Experts of a small language model.
Experts: 96 SwiGLU neurons an expert, 1 pick a token, a softmax router, a shared expert of 192 neurons.
Below are experts of layer 7 (counted from 0) of a mixture-of-experts language model. Rows are named router (the router's row for the expert), gate (a neuron's input weights, with its number), up (a neuron's input weights, with its number), down (a neuron's output weights, with its number) and show model dimensions 0-255. Each number is 128 + 24 x the weight over its row's rms, rounded and kept within 0 to 255. Numbers have three digits each.
After each expert's rows: "comes before" lists some tokens at least twice as common just after its tokens as in all text; "mostly gets" lists some tokens that are sent to it at least half of the time. This comes from a sample of Wikipedia text that the model never trained on. Tokens count by the router's weight.

# expert 11
router:103094110100123074101142121116121140163098105095091154137113125142115119095135174141115159139141129087175118123138064089128142130105101140159097167122156134163106124133088101178134138158159125182116137098109144109111149129152152152121116099065135132162115140151107133112138149110156169133134132139121104131078159086166105073130112128130150107119094165168112126137123132134128126126155146137080112143092137117140093169175138174127153112104153117116096106148119097165159136147119140096106157115152153116104181149120175132167144100140130134110096105117125118103140133130122153153134154116107122131126110107154074125128121128115153152094166164071154100119127147131141117123151103136154136130107101140146137120123117137096088132129095126137112101123127115170149096159094150
gate2:143100174125189114120123164125137092099171106122113117116145112092122096139157116154181107102130132143104146118130153115117143130127126149100107102124160151114143145125160102104099123136144147129180090165152154127119134109124122121171145176140115129170086129127127115154124104132105088113128121098107141109154098178135160134141109145164087180170139141128132105127154111149149144158156142093140128138126129131122105091150079151149087176115150079116122127111143142138116161078111114109129120092127072158132129157137145106102140135161100163143048135141113123102104138156134132144115115127162099105107109135143128138122181115116150107138148145155120101122124113173119112136142130137082071124100141107136167152105119146138131157112133102102126174128115157081113166151137098
up2:124136131133113147121155099147154108168115121104122172143133096150139168117106163100110146142143112116183101077131110100149074090125150102180141170129136121154103120124082124123166111113142160145096174129077128144139133146138126150104121123155130078095155126150103136113153146157150123122121152155135123143108103053133129150137168124119145082105139154151129130137118176092148080106146102169108173099104101124153160148127127126093150119096168153140114119107129101128091144105119132086165122140106175135124133113137101122132125118118140118083153124072127146133122099131125088158146162145100117163144119137142133079115099128133132109119111124107100141109135122146124178080145113117151161129134134134091121130124136120123121090167160148133147104088120112149178091100116142
down2:091145101145127149132127163126128138124117113161146136127122134136146100164114136092146146138103182159143105146097126090115133092130137118074155157137100109107168129095182117127135128146118113161116121110147088138142111095121111113104146181114148098132063120123130160125120109122097149154142074127116121121168105106141100144122099123108164139106125136090132147120117144101095112155177150125154142133112116119138149145122172151135070142175191130131112097101125122117156114096158163105120127107096161113137113110168110120131125117130138103129145138160114087114113140127151140181125154164112157150154054147153131107121098152137081128186105114114186135183149137140124118134096135128143126144141109156110139109160124108132144115143141126177162166093124121118138098154164131
comes before: "| ", ": ", ", ", "\n\n", ". ", "."
mostly gets: "Swing ", "Type", "something ", "Phylum", "belong", "type"

# expert 35
router:132131130111127111134188101115090140147129152129159138132125164100121126073138137142113145131123134103154105145100117125128158114117134091168110120128162159132124111137109147131125105143116132161104142158133149139105143122156107129123118143091128109100113142131137185103124158092144157168152114116126134096149159083156106113081141120094126098110121137144133120157094121094143103124139173153117116119134156104171091154126121156099133132081133126157127126157096100149142123145132129131105115106108144124105164164128131114131179088143145140100144131090093122086137129147121153180112140117100147134173085145149078164163098153118161111076168150104142133131111116083118126157131110166161122078125069092095131126145138129116122099149089148078129088157080110158187121143125114
gate2:129110126126165117083103105128145088150131147147144080122171136160129106149126106113149128151161096122129122147150139194150116111120135124129149102161144147130131157096117129084149156142105141114096096138128116133154156121138148083132146131157095091105090066122114131139087156134136111135126167110165150122200095145146118122128088107150120121155176156116161097169125160132111118141120166097160163128141080175097108140120144133148116143139119139148128136127110119072151134153129134124127119099124164142170090144180132118124132118095084112167135149142162135129107130102143133141124094158130143122123138156107130091126109123115101115126115146152123128125108104154165124155098090077115100113173124089129129099169153086148132105133179125116192145112153134128117121098156136
up2:150124128117148102108121101120141125152129158163137125117158111144110106133155104164129149125147072112146140169136111182168107095136176113134126096122156150112125165114131110115108133128051144129133119117119163094148146129085130108098155178158144094089102094153125129131038147158146162155113136133181146127132139147117100105125122128129091128125116106145141090122113149128128130086144146080170145101091099156143140109139109123110136102137115106173127122117125144101130090142125127130099134114144172079130109132144172119085135131112078120122122128113160147153136118082133142131107124149151149162136127104136110164125098152117102148097070168193104099135124137144122096170135116150118062138127116123113145146179141150127106138117106117113134117107151132131106136123141104
down2:143132094167086130146125115098095140087111145111146108140130112155190142177148128162151135095114127109131122118163092143147134146082112144106140104149142127145147137155138118128102127087109126108153121149144169145161130101181152086150162127103142117121133085107137129166137120125142077115106100118122139140160120169103084134121122149179140115100140137138173158141139091166124084139123152083129150150120084125160113154105143139116109156121101187145143135174153145138148140182102120137121139118179158091101135159089136143149156135156152093101140121134162085120122112116113130149083069171122113114140156107149092118113126135117140151102116123144115103155128179143170119120118132157078116106123157130144110117141096139097151095103115132125120133129151134127109099107169132
comes before: "was ", "| ", "\"", "is ", "had ", "has "
mostly gets: "song ", "album ", "magazine "

# expert 20
router:101116148134116131154109106141125107093137119170118104137134146088182119174102080127107125109145151129129109108126109121120108152127158114093126099133139145117143123075154091098136168091118096135129096099143147111158114122121080142148157141159105115152118102106131136119119126123117147097107088142143107095097165106136125096117103108165097190132137147057108119107122122154128159134146104115151118130130118110140156112138124171133095132119133131111099142132184139151146133115112101092110131124124144167122106143155141072135123119137131093074083097110087106133151139113154144118152154127102203124108166164139158128141154147138133166099124127135129120125110111145143109118122170158136050137127122153090151129181125099127113158142142131149087072127123117121094082113127139
gate2:131102131099167134104104152107119129125085142103130117126125154128114108113125114108164091099141151131158174131122137212113133096083128139101086145149109142167126142108127123119120150122117126092102138134090127082147143137135175140114144152114112126103127153146111146143123081109123114086147148142103134091147151131117188172161140115155093135165125121135131117136120119063143141150119157167164139125116173127105114120072142150134122139134148108073115134087118139112122132116113078135135115132130081130144114164153098120138091130156108129103112125147132149134130120135112075143104136135152145170180111112125096106099114104111142124140102146102133148146148106153155157108108124098127104114087181132126163123153130090128099115138173103120120137078111074124099150082160167
up2:152149136099153130134078126101123131161096101114110117131191135127171141135104145148105126119124128111119138107148123164110149109155132138104086167122123094096144145140162117125124114092114112100097101129152119094166149125114127128175175140109139107130115135141109094090131143119081142085140146159091072125123144154104132164145119129124126109130130093144125130126133153120143134197089141101157106128091147104122139095166097134138118140154115134148126134096084157152138131126087103158074089099147141169143120133143100098089112139156084108119097120126079122162095141170088138121152137108142164138165163118110084125131130112132151135132073119111103107112120116081154125123139112138100116156117153126100137146115158121116131140100178122145111117081094157096083139121151171
down2:129125100153137100127100143119107101119104115113118118127114175119121075144083117104141097066124058136137112170144123139118119140126132153137117122133129114139138104097179141128103138127133147147118136100105140134083171113084130153152153106113136119128125108135124128125145111150148108132138118116152134135129148150129163113146173146209132090100141132175097116131115116107154176125143095120165073143106156139133141101107124127127086142128122190133128113108139120093134148138146135128143139120142131121140158094128139112142141122194133101097135122160160094157126153095092133149111090133159101137122103115137162129162123085164075151162145102094143094113145103134155124095135106171121122136142083122115098140164082121143121107144138208124135133137135143134086105130139073
comes before: ", ", "s ", ". ", "-", "ic ", ": "
mostly gets: "ology", "tures", "ety", "ical", "mental ", "neur"

# expert 27
router:117136156105156135058077144114147174106123115101130155165155123105126104129124163160129144138105131169122101110129105165144121090139180120157096126150114146125100111132107134152109090158154155156108077107165113098135132173154158135103099117166168110133153143126118123142148164139126172140141134134099119091107153139103127150129133121139126133177126114150101137142149168141123140118166168133121090116161111117107122127153119128107149136111107133100172119102187127113124141153149136125128109115099115153130127141129123181119128121133139123138150164092185127125089160118152136113113158173123121156082108156132100127162096089149073120107109133161114160156091139100125123178129145101119118105134104148123121136135149133110107157107187135144128149115146167083121160095100171
gate2:140148132120095135111120113180165163168156141158102102102124143105112106179178123109140128153128174114111156124136105097153092120132144167151123107152114164157106157140159107149125111129129136105129186127127122137152150132160139157110111132149137130082121149124104146108115091115121141156106097132156146136100111097118127120108114109098145123140134083145114170183148170128132118119128131151143110139151109181118112168118119146132177117123123128099143149158149150108107148101108147072130180140170067120124139136068133152116133129168140132135134160146136097120146112142108087143095130119137146118131065099137135123138056106138125104126112154110129137166147162108119082148112121113121129112117145134129144102109139073120123084175131138117099144099124119149090171124088096
up2:081124085090099120141119143113092123116155156115115113140126164152093130118123137104139084156164083131113129124138137095144088137155138127134157171104117101115129093127113086117086124134157098111145126111135093119124140120100134123118115143133104147153164128072093139095106084131120132138111153140113123161114135113151149154147126148130112114150105073133162111135157123140098112132125137115134152171135158133091124131105149161136151147150144144092133150124093131135155140125111136128113110138163134065094134139114141067153090097108078068118159110185153131094134131091084111133138135104095110157137111141111107061128093095128139150141141091142157118103124075155162123151127161167129135107097107111115099136113130164151167116120119091117127133118163163146123136165080143
down2:114125135109131160164100073135091104155099152124132099132101158110097152147152121142129150111143117100116091142134137135094104116106138124142179117147126136107133118064141135096103127112125134109124145124085110109118153111105139063136121140119110111114139111147148114129091131173168161091108125098111103104116105126128112117148097140161143115167103081111110112164123146098141122151144125102133115107176145159129138135161102144122118090138126095112138120138087168116137116105145139130163102123091124134147166128169152152138112120132133126121161118152097137091120122111119118151142153125118084142141090123140141112128160146089102114129113149115148129181148113190140111121116136112139064130102178158117108112138088099197190173087147157141170133174109134090130149149102141
comes before: "of ", "to ", "in ", "201", "and ", "years"
mostly gets: "period ", "War ", "season", "Later ", "week", "period"

# expert 17
router:095138096119123112125129115159124110145131172140111112156083126145080147124142126165162123137122111138118121142154141139157164096139152135112168139093116122080137105172140169143088132130149102127178082103161112081124111123176076095140172114100103130115089103081094150118104151146146156151145138079155087146134130117098115114178150125095125089141137140117136125123121153085161140107131140131098126097114153096119145111126134095126159130090146161107094155157103162102146140120125164114085095153138164112133105130151087129108112149105154139131136118154139125135175108113126130148125162108138147130128169162133138127158149136066144139154110126117149143096148136139150155165128136169154118145124135173105119132155111103163142120094107101150135143089107178123098099096136108
gate3:136103144138106112180131128164158081164195097078145088146144156136100126106108088134097113155083116128135119133172082178143146125156154133114158112156138148174130132132124147136166117120130110110117110146133148132110135120124124105133141096147115111127147140119113128124151145149138168139163091082098106124100144102131152139135108116145132131150139175094173119129125144108153111142117160106124142140118154145134090118105100128141141127132145123130167112124121096136158084126071152154175157136140099148138133188127114148100156152130162151074113132136150122102146129151117125156139120131083139089114146156126142086113120100117137106112141113115064110168124144139153156082077145096074142121096145132142146147121129127088120114109121111157096141136137093134131126193086134
up3:143136135169159112157128137135196144122187160158141142138093194103137103091141107131099132105143126111162104097148125109143125131157123137139165169117100154082082130126129108081163163071100103124134167133139109135132141120128136115132121152144151186197175141124124199126118118153106115127124106112097135102121114132110136117131167085156140119129094150100103146106142127120139134119115101089109125107149115144091113096148104126098100128137122151095107138139153143140120165098137132137140120126093139164108128122156134140143132169123121165126109100172120130174081130095153174102100161115133132134110129117101126093149126122124075133105109132149157144128134158116142163160112154122123151155168122159147134114144104129140125077095129136147145082113142165127163132145127150
down3:144151152136128161104121152131115161116149134074149141115149129145129108090149144123150129093136126110133148131115109118126118156094105142091131081109097154162157131105161106146109117107128147095143130121134164144134096135142147172159084157127131148147126108146165121201175096152122155185109112119147078100157125119135153137158092058127141124128138117114103127140152132107123127148099162152110157118150143134147093159119154110100118162137095132134140091129147134120153125133141119161108117101148153113138151166111132151115129080130139165147143114123106151163153145088149135114082149175156089124113130096093093077087121121132140116136143098170097141108150131082107124123141155112144135137124155130180126131139117179140072129138163140102107099126115160090154140078130144
comes before: "born ", "American ", "a ", "is ", "(", "football "
mostly gets: "footballer ", "politician ", "oldest ", "professional ", "hockey "

# expert 34
router:186142141104130135096133129125157096150159128112135121097144129101157136158089089166124135114101162120123167111185157130113102165145085175115131094142131141107136135119175143094127131142101087082145130149133134142137113125125137142137117148139110138140154145156116118150109116166120156129092166122148137153130139149146156175128126172137116167152118139124114157149110122126100144119129125124132150122083114129141121097150104095135114128131116177130143109143152128155099166116098091130124112131118078139125051086120120095140126132118130130121131136139116148096143118104123062111157138097122063081126140158133114129131125139158118109149122138112122168122106160195120136150131126111068126128129168104118108106109104118131151104153106099167185111122163129057103156092152117
gate1:134153125113092124141128131113144156143134126176087120155109150098131160149134123136107170179133147119129123142160153129090159143152159127121145110098122154111112146124116101147116129147132143083178169149171157103134138118123139142128125118139107083189093137100156118142116115129144164132118116086118077145125182119131094157121086105157079117142110137145149168169125140139120130115154131120115122134142194152141105157124101096123090150128128120133073152128105094092097174122097158132112157130143113086121137145133147149127103136135112101165134144143133142125129134109108127132109148092100189149156101144180158142098129146147101136128083107125101122122145101109212134135149166104125097144132092132136133124142148066165117139116102099151135132122133153150119111136088113
up1:171133103094078128128163079107080163128123147122137113137102150126124117147116116140157109126148123137156110103103125142140154148156147171154134099103139087149159124108121149140110137103127143124113142169129132134136168102099098150155112110134144166118129126114142172149120094136192156128139079115132130047108104082105124116134123119168140154118104161115142153093102121133104171163142117122131101137116126132139116131140138120154127134099096169160100122141141132116084116122194158119155091111194128137134127150149177111155121154116109177122115129174110159106159133142136125072129136134132127151100176122130174105140161170165125116145148124124095145122113084119100116151123118173145098133087103131141168134151125142107154152153126146158137134102137132165115131157151138
down1:121098151125160124132133110114113152066122137132114129145128122176133108134123140140100133121167147076125134134106119097090122164168133149146115147148094165118169094111091112096132097125130106118113103102132136135117190130115136127150177160103161144190119082094127145107138120083131142114114135134102114156137100112188135174145160132150090147115142122142096165156133123126111112133105145151153175106093124160125136149147151142111101163151096099086129156117126116128170110118140105134144131116126162146137129148113133090117142126143132107087200105117089106141094129110137099078147074126114131114123116121115076145088118129124139179108145128126125131144112154135152140160139142119099089118154177181135145087114130129164117113143147151116148100093142082151137123144120152
comes before: ", ", "ation ", "ed ", "ing ", ". ", "es "
mostly gets: "ument", "thod", "fici", "ustr", "ect", "ival"

# expert 8
router:131130148101143156125131139125119162103123133130116147104105135152124106165110108069172110173127165139084133160151132123122090125100172121154111104160118143089121128105090153165139127140111125093178126141099136164149121169125152125139111135163117154117116147071138116113112165112140121157110161107143155159112147141121137162140146145084158153187083119149108141123125155111164111135138144147165160106134126161119130099135146146149172101105100151094146159131103116145123139122122130117111121124148129154099117135139123132137090106173091129155134146157186153100107136159138102127127117161147106139120079113155117133128136092104098135164117112148088124154153084175154134129145095085123147162102143121168113138155175170100138143108137096143145137095173167113136120165086108
gate1:121127109117104172133174144152149131104100117143157154119102147145185091139128115108165166085128163122159123154191118105144177120108069168120145081140088139106152118144113098146175161134155162132128138140140128133098122129119103124096136099168147117140128114123136147118155118106149133110131103134153109153155112150141110118116124152108153144097147120100148090128129129155106135163125152152142158149126142145114176167141108159154103102160141147083149152125113151112131100119136097098122117090081141108160138112080132137125114123127177136133155121149125182153166114133169122107080123128129173113106137082124130147152082115162152122144139101141201113133126129095163115101125122111149121124128149108154114151089165133105116155126117135135104075146128126147128169141148172
up1:146116136150149090098098147133131124145152158136125107129177135136076117132112119087092104141092091133159100148097161120118108181120156091147124128141160129097146134094146144125140098111106123123143140128121124109114178137128162128150115168105130135124116161142123108130116152139120109135102132137099122104139134120106156130149127167145113119162129103132136164126115119117153160139109104122124126133104153126170104123120174097087127160075113117153139144152113088139132193133116180145141127118149132153122137154151166155119186115130132169093087113135121107142094096113081127149163134153151114097163134176141120142107162140130133080076129157113072104111115093151121182141160114159131184096169133108134131138125167122150130108088114098099130151192138096114144116106121130
down1:091108163153169133095111129130123108126115164121120111136117111135125145106101099167115115121155142139140153168102110172141125143120140137087140101115165139140121117100152167129141113131106097097136117126113126141165133139125120125122146127175111104164134135157138086139116119119114132145124126190109096129099091083117139121136119127137169125144110142196146146154123107140134113155127145117127108124137135119181121098128121153094136136110155102070110095128135130138156104139116116150183124092111141135141100122117086100132131164117133138131100167122115116116107134099131096124090134113110135063137151157126149171116143116072133151147098081154111090159130066175121099116140135126055150079120143132115111132187124106063160128119147108171104149097116142089132136137087119
comes before: "to ", "by ", "in ", "the ", "as ", "with "
mostly gets: "used ", "moved ", "worked ", "began ", "returned ", "signed "

# expert 37
router:130137169105153173165145130160120108159158119156149116135112094110149155108162102150129099141162131146099137118096134134131064137137162139152123113107143086127137119133138145102132160119116099134099147127147115127146121123093145134146099119167111162122155103122172088132132086124113118163114092161105146099165106134156156105137104123113152177097137154110124143130130135150122096115131082131136154137113107168124106081154187115168110120157096135125168090143148141142109138107147103145129108169123124116090071094151128122123134179134153116125142130121165116107138115127149096105171110167158060120104148122087154136141114175083134117110130142092149151133093134144112105103169101126076159165138090141113096106102141105118119116128100169105106144123112112114111122140146097
gate1:152187123100142107157089108121135164151148124126157103115131115124151136168108191130120118111138107134105129133122185122103146151116117109141200110153143120136142125165151144171142128108165129121117087136127132119118119117132172141122100092134080092147134145140075145097121132106137166090137101133098159132110113109125083109134117105135141096107154098146118153080134164113138093116110130104126129122117150153124129116134121102082135140122126149110123153120166048108128112107109136171108135148126148148116092146115177130096122139145121121130176141149125131116140162106113121114148128134135134120121126174151108118112151152100094092128073113133091057110105143108128115158117135131152127106139132131139127079162163104097172127120194158135172091156151151129159126123121159
up1:129102139143097153132152130120129093119119136081142136124121136137105168137141136150131114133139146085170164102099098148130118111109135085133085166131126158141089103156111106117140143129097140167140112115096131044102124131133146146139155125104129131120118102141140071156114123132150095158132133096111176122177116137100094129169169128137138144114137149157114115179144149127141132136127139185138143111124100130084115179125174112160095103113172095158144117099135126163126127182126119103093110124168125096134150115135100127181129134102161110110130214116131123130121117131114089140132129100087145120104121098144132116141124104136088131127102105121128117178174110131076100140069101094095140102133160123148135097126095131123105105139113110128118120106099125150134112119113139
down1:114158127153125133105095097144122161098146143135136130117144134124145157149127161126124127104172130139167096108135127140106088140130120111153135135125120207123146090112109094126141099107164114135148118103127162131160170103156130091101078126112156173171110116118116103177119115148143124158124152066138108154171104141096098119142125125112133129149123165115097126137170118129120128114129118143142144107116119089101137125073172141157102119126168161107136134101140125102125146089135144152128124117112106151150156077165101117106117130106112143112131127090160138092158130169123173121131097133151106114138126144097119155096083142130102106125114166157102143098183158122112122125168116111135133115137133144137146064151151099124089103061121121146120113087099093161176149148117113
comes before: ", ", ". ", "ing ", "ed ", ".", "e"
mostly gets: "them", "owled", "known", "igran", "asket", "aves"

# expert 33
router:072126130131143121112114100114088107140124104140149143145087136118124122124144135150105173148116137133167086094121096115119152126088141092167136152092131120137122131132146103148133094146150147161086191100119151158084108113130126154136112114100139123158106159118090144082124161104128125139146130141104107137126130097162124108104080110126125148085081091160121121110114165085137090138123162138093103134113153161121122125118102119125126144114167111134099136134122113160130117139127148109136102140146121134114152139087167134127155093119099089083097133086117107113132116163117177143116153139118152149101091122139092100133166117105106174085128131079167069101123142116138127108172098184165132114119110159137116135149120167121135127143094121154129110125150084157174121163153156
gate1:140142131134168123115104127149109088159054128148132119139148180159108109127144095137137113152164108150102170099115163182157131128130164080126161126129119149153128090140136148121143117114091132153145148147124124122128125103155141133115160118137138137119142151146155147119138154140156110130115121132138138150111126103093133110130124183162095154145128079181136143151158112137154114144097133115142122122130152157128150074150100160111145061110130121122145129110122130091118121130138113154107102129103109149096123104123136095092076142133124127129173174110140148104144143152110138105090150139146138085093112139170147141101139097093107138111092164126085097141149136129148134144105138133078129130116127131184108085161178062151155168115119115096150112148095139131116126093164096
up1:097123128146122131116134112132122113136090137136116115083184143143197123135083121133154136115088134106141135093143144138112132132137131106137192127136107103148168160106119102119123114171125143121135163100126123125135074127176098112111161089117145100081086115125149113073184120126131120125187090142139134118156189109160139125120132116143111117131121122114162173136168114158100111131130131141122126112171089153144148127131133166147139096113135110185096133108119119096106119133147155164106128125123078140114133129111106120081147167114151058137146185130138088157157106140125129134081149133111130099160111109144127139071149116110112117109097162130108136133141096128093124125106103130130166193104122123088122131159134114133142145141134140115122092137118131134120136110125096
down1:133169106123151128105132122167154110132143135115095124111112142089159108119116116118115108133101088148148097105107140134142116139150143120100147151125108122138131124164094113158156133071119144169131123094127130096092131126103119129141144108131136155082139184189100141146087132128124132126138093112133110183120125124158146141139122159185154120101150138118109150111097100128161107116148082122123149135154130124132075146096128103126089156124148131080141109139113132149105123078150134100100118101146158126160138185164106131122091131127134122148123132111155161102130109123137148089131134133121168185116110160115108106132121111149170086140116131095094129121156159086158139138143123088168173107141128110164181107115155150155093129126137137142133137144164136049118138172110174
comes before: "| ", "- ", "′", "'", "    ", "were "
mostly gets: "\n  ", "\n    ", "Sof", "FW ", "\n      ", "06 "

# expert 5
router:158098196153131108159134096170145152158167173111144112127132145117149116083153180134084084133148100116093128113164154157174117116106136114137121156102158112093167149147087122095093106094165144157133117104144104127141117147095088128106120161145096105139128107149146124094106114153156163160119126157110138098154116141111115140092135113119115157158136141110108146104103108148100170120125147102121092146157129094099131165148102138098124139102114149124139100110106138136093108107149153140112130124111142151162106089121134155112149089139114141151142137084109115156130094105137155107174108114138142134090119106121162121124137128119150115098134126145157125096122150115112123128093105108065088148135111144092133173172137108144152140069164102094116133145101154127098141137099155
gate2:114087129134122120169105109116129155141158133159114112128146138148132126095102108167137139124160139129164123138114145118087118106119144145119119135147102097111148159124150150126096139096154124096116120144129104104148174152141157152105115143114118141092109155121135146118096156182095146075122122131145127097123127076122121083116103106142120177127130102167152131093131198126132144111105097151202100138129150091115109138145121193119101103092112128168175130107163155152160115123122149125164109130120131139118117123108122102106121125094103134129129137119145116139140158160132101071151098138151140132127122117116157105077134126122150113101127125122131086176078117110171117129110142132103129115171104123136111148172154128163154140149148090150111154097156135099168189159176145
up2:140119144162166096113102154096156130150137140155128131107130187133135146090110114108158129107148136180156170125127079155136110124148150109152067132123121120113126101131150134110077128147126112133118171146130147140131115141118146154128172114091142097092136096140135083116071134113133158159091087114136162156158139144101163119132115105186140129150182093113132135103179120116166115095099123113129116114118141130121138171154155136162129082170096110131163140121142120128134135168144137135129157147122167100120098112133186089143117128160105113122120155125142088110175090135166161135146114169131166147138104140135123129118154144130129144109079155151117132115179104127095118127077138108120121104150119133097095135152132114134121174156130138124100142118158095142125162150165120
down2:132157154137169131147115061136099148076102151132163095134114104161122116144091175116093128146071139143102131128138146088118143125109114093116167167119081145129125131124135134143122109172125101104101091123141109085130165127140129150146127117065123170129158149125130140134097126096145122111112101094144125183118161143127132109152147134165109122134109179095091141148096128138131094145123108139121140144127136139138100125160112111131121147128133151163128117130136123131159149178141153100078098144165124157106115100128114183107156131134122084167118143112133109135142075119110122093147099159136141143098139105092109126146119143110127116145101112139128140089183147121110081121134150104134137162133131138071126147125165133127197131113127124153164140175109101124089158130136087
comes before: "| ", " ", "|", "(", "of ", "==="
mostly gets: "Albums ", "Census ", "Win ", "Pts ", "Pld ", "Chart "

# expert 47
router:123127122164112134140098137124110114104101077102108149099112135118123121080144176153122165119116132116178112099149134082126170129148124072134147127150128177175152152117152123156089151088174104144109100091130126128119146100152132141083131108091078158147086143141106139136184160133144150115148153139168146118134142079132114113101115133173115141124156142155118149111163142124129104147127128136143110114133151109169094170116091111101111160135173119156132157086136093110100121117142097139087161108138114122126164149069145088141166123091126108108114131149154120113167167156152109145099118124141169117127129121152135125117149118145131123100157133113115113114109142130138095133136196148140159108144124158116099149121124124104084134125124155109101139118139091164147133164144166
gate1:131089132137095167071120093158123081120175131118149139142154130125135120120140122136113141118131146139124112168089142122123122127128128117130116138135121113125138145095134092072105142147151123085124123165122132127086105128099147121121083115145111110135131093132126107182131075149130162169139085122131111108124147116136131163116129154145117147170108150076142184115111138128154127146137111131128132120127107132097171138165161131073139107117136107108088160142127142173123092144165093091099097097144122130132139149132100141120136117191100112122111128153140121143128087170132083114074078105150116146105116157151114183086124099122109106134131139123099188137130168179112127130106160118132126114080117126145127118167154094178132156109163117142129156098119134101118172119144120
up1:097142120101134143150130126108162178131124161174119108116103134116121170149112120176122106135151126145128135097167123130107154133083147125135131137111123129131116116138113136194111141146107126136140108077118120143131159127137104119155149150095157114111106163110096167085114097098129133129122112086111155110108085161116161105140112087095128088065132117150125096109109115155102121136141123131141161144126128114157109146132112155151139133100136140139164122141138111064140117111107163088148122138135160136122134085116143126082112118117136128157137137121101142109165144089104166127162157159060122138170135101087124082142138120075120172163110128128164122122154093114114146128171103144120141160169085117127115126163107156107128070124088145103138099170106141156134132142087137
down1:121108119092170128156126122088148117106150148147151161159109124142146112124128092092101130117127085138098131151161151110106109108148166124135161120096142150134114117184095121121112159132104118091102128125124168112134126128081106127119118122132122145116139101085172160143099122111149128101154134130158163146150128147099153141127119126097112148141121151150123143127151144131148079122114112092136154099106118137126119101081177096134077113080158136138120129161136127110166100113087185158122130146068119106188100129116114088119118106108138134146141102201122102120122123157131108108102102134124139111115152156113160131127106158119141174075110151118125112142126102104131098099131121095123090116183151149149143108124073107084103108100140082124125111106094122128182123142115117
comes before: ", ", "of ", "–", ".", "). ", "S"
mostly gets: "president ", "President ", "Minister ", "Ministry ", "governor ", "minister "

# expert 52
router:131110153088092106090137123092070156130087107136100150121124118139129102118148146120099123130142140117135083134104121139146166090093132088146101141119156171145131146124096109167127139140124173099137177156117130135122181145136150132122151111078166173130120165103126112095171144115101106119181113132111133155098162110152102119079154107140156131108143145144116092128137158138159152121135126142126121178144132120161130146111131126110173112136135089084140138128121112154119098124083137102148171125156136131112155132112134133158148092133109131103117138110132113119104112114111131161114137124111116139142097168103132125147148119139092160136164153093120088135137155105094146110139162131183119098167096114138128174125124147125058114173113144110103130156162087154164087170130124
gate1:185112163157123148116143111111146151137127122144140111151132181082101131121134117149127120159105158159092120136127123144093099165157160129100115099104127102100092136090132166112118120124107133122139155136132094134146157137144127124158120095135110129099118103145150111148136138116150108127103118107133164148120121163093098139155103154112159143174092180099144138138048144093089128155132168117128147169070126130151134112149101117160116137143150137138123146151149133158136084121151130135135112097168101182160094141177095156120122125168156148089125113131113150121113131118137092130150071110115086122132154150126117121133115123114168112170118160149148151151134143133138131138165157142131119140106160078166137121112134138137162151051116075112132129146134147095125156115136160
up1:159103113145105137099134139165083132160112147078137087122117117086149113139135091126116129126082135156116091153101078106151074166135118125108150061121134095098125155137141145141118110115092164072101139117156113121144132105127148131133122123112154125145107123146143101144095108136148127133131137116133094134139118117146145126137114182144128141118132116119128159088087144132100124164133170118100148109120099091145140122119112136156167087131119139110126165147098121179158122120131147142104110113151124130154125141103150147109156155163132168150094057136128113126126097142139099158154104116126082095094122135118117055081118101133134142144112116157183127144124101129107152116131139146138106164139141085185128115147104155140140125132153078135069108118125150130166170135105137
down1:125100135159173127187147106126123133130165124133137123082143125136136116131163096146106117154087100176124113132134116108136143150112105123164114081082115133130168161131120105125161142155113151111109167167141127164172101133112125157126115135115159157143147138111125167106114144158122153128156108096091128159128105118170133117100114132179137104109170100157128147086144125112162133107080136134099111130107120138084094123136139113159122125131137172125148141096114116180127129134080139141097105128159102070109110187166162144133173126156126081095096095132144135153166117159091134156152132119113149162117124115163147130142137094127165155153158126166172136174138130124186148156139135093156096124118125144123142100116106156111134098116147133113122096162126134152142122133127119
comes before: "been ", "a ", "to ", "not ", "no ", "also "
mostly gets: "have ", "having ", "had ", "has ", "women ", "parents "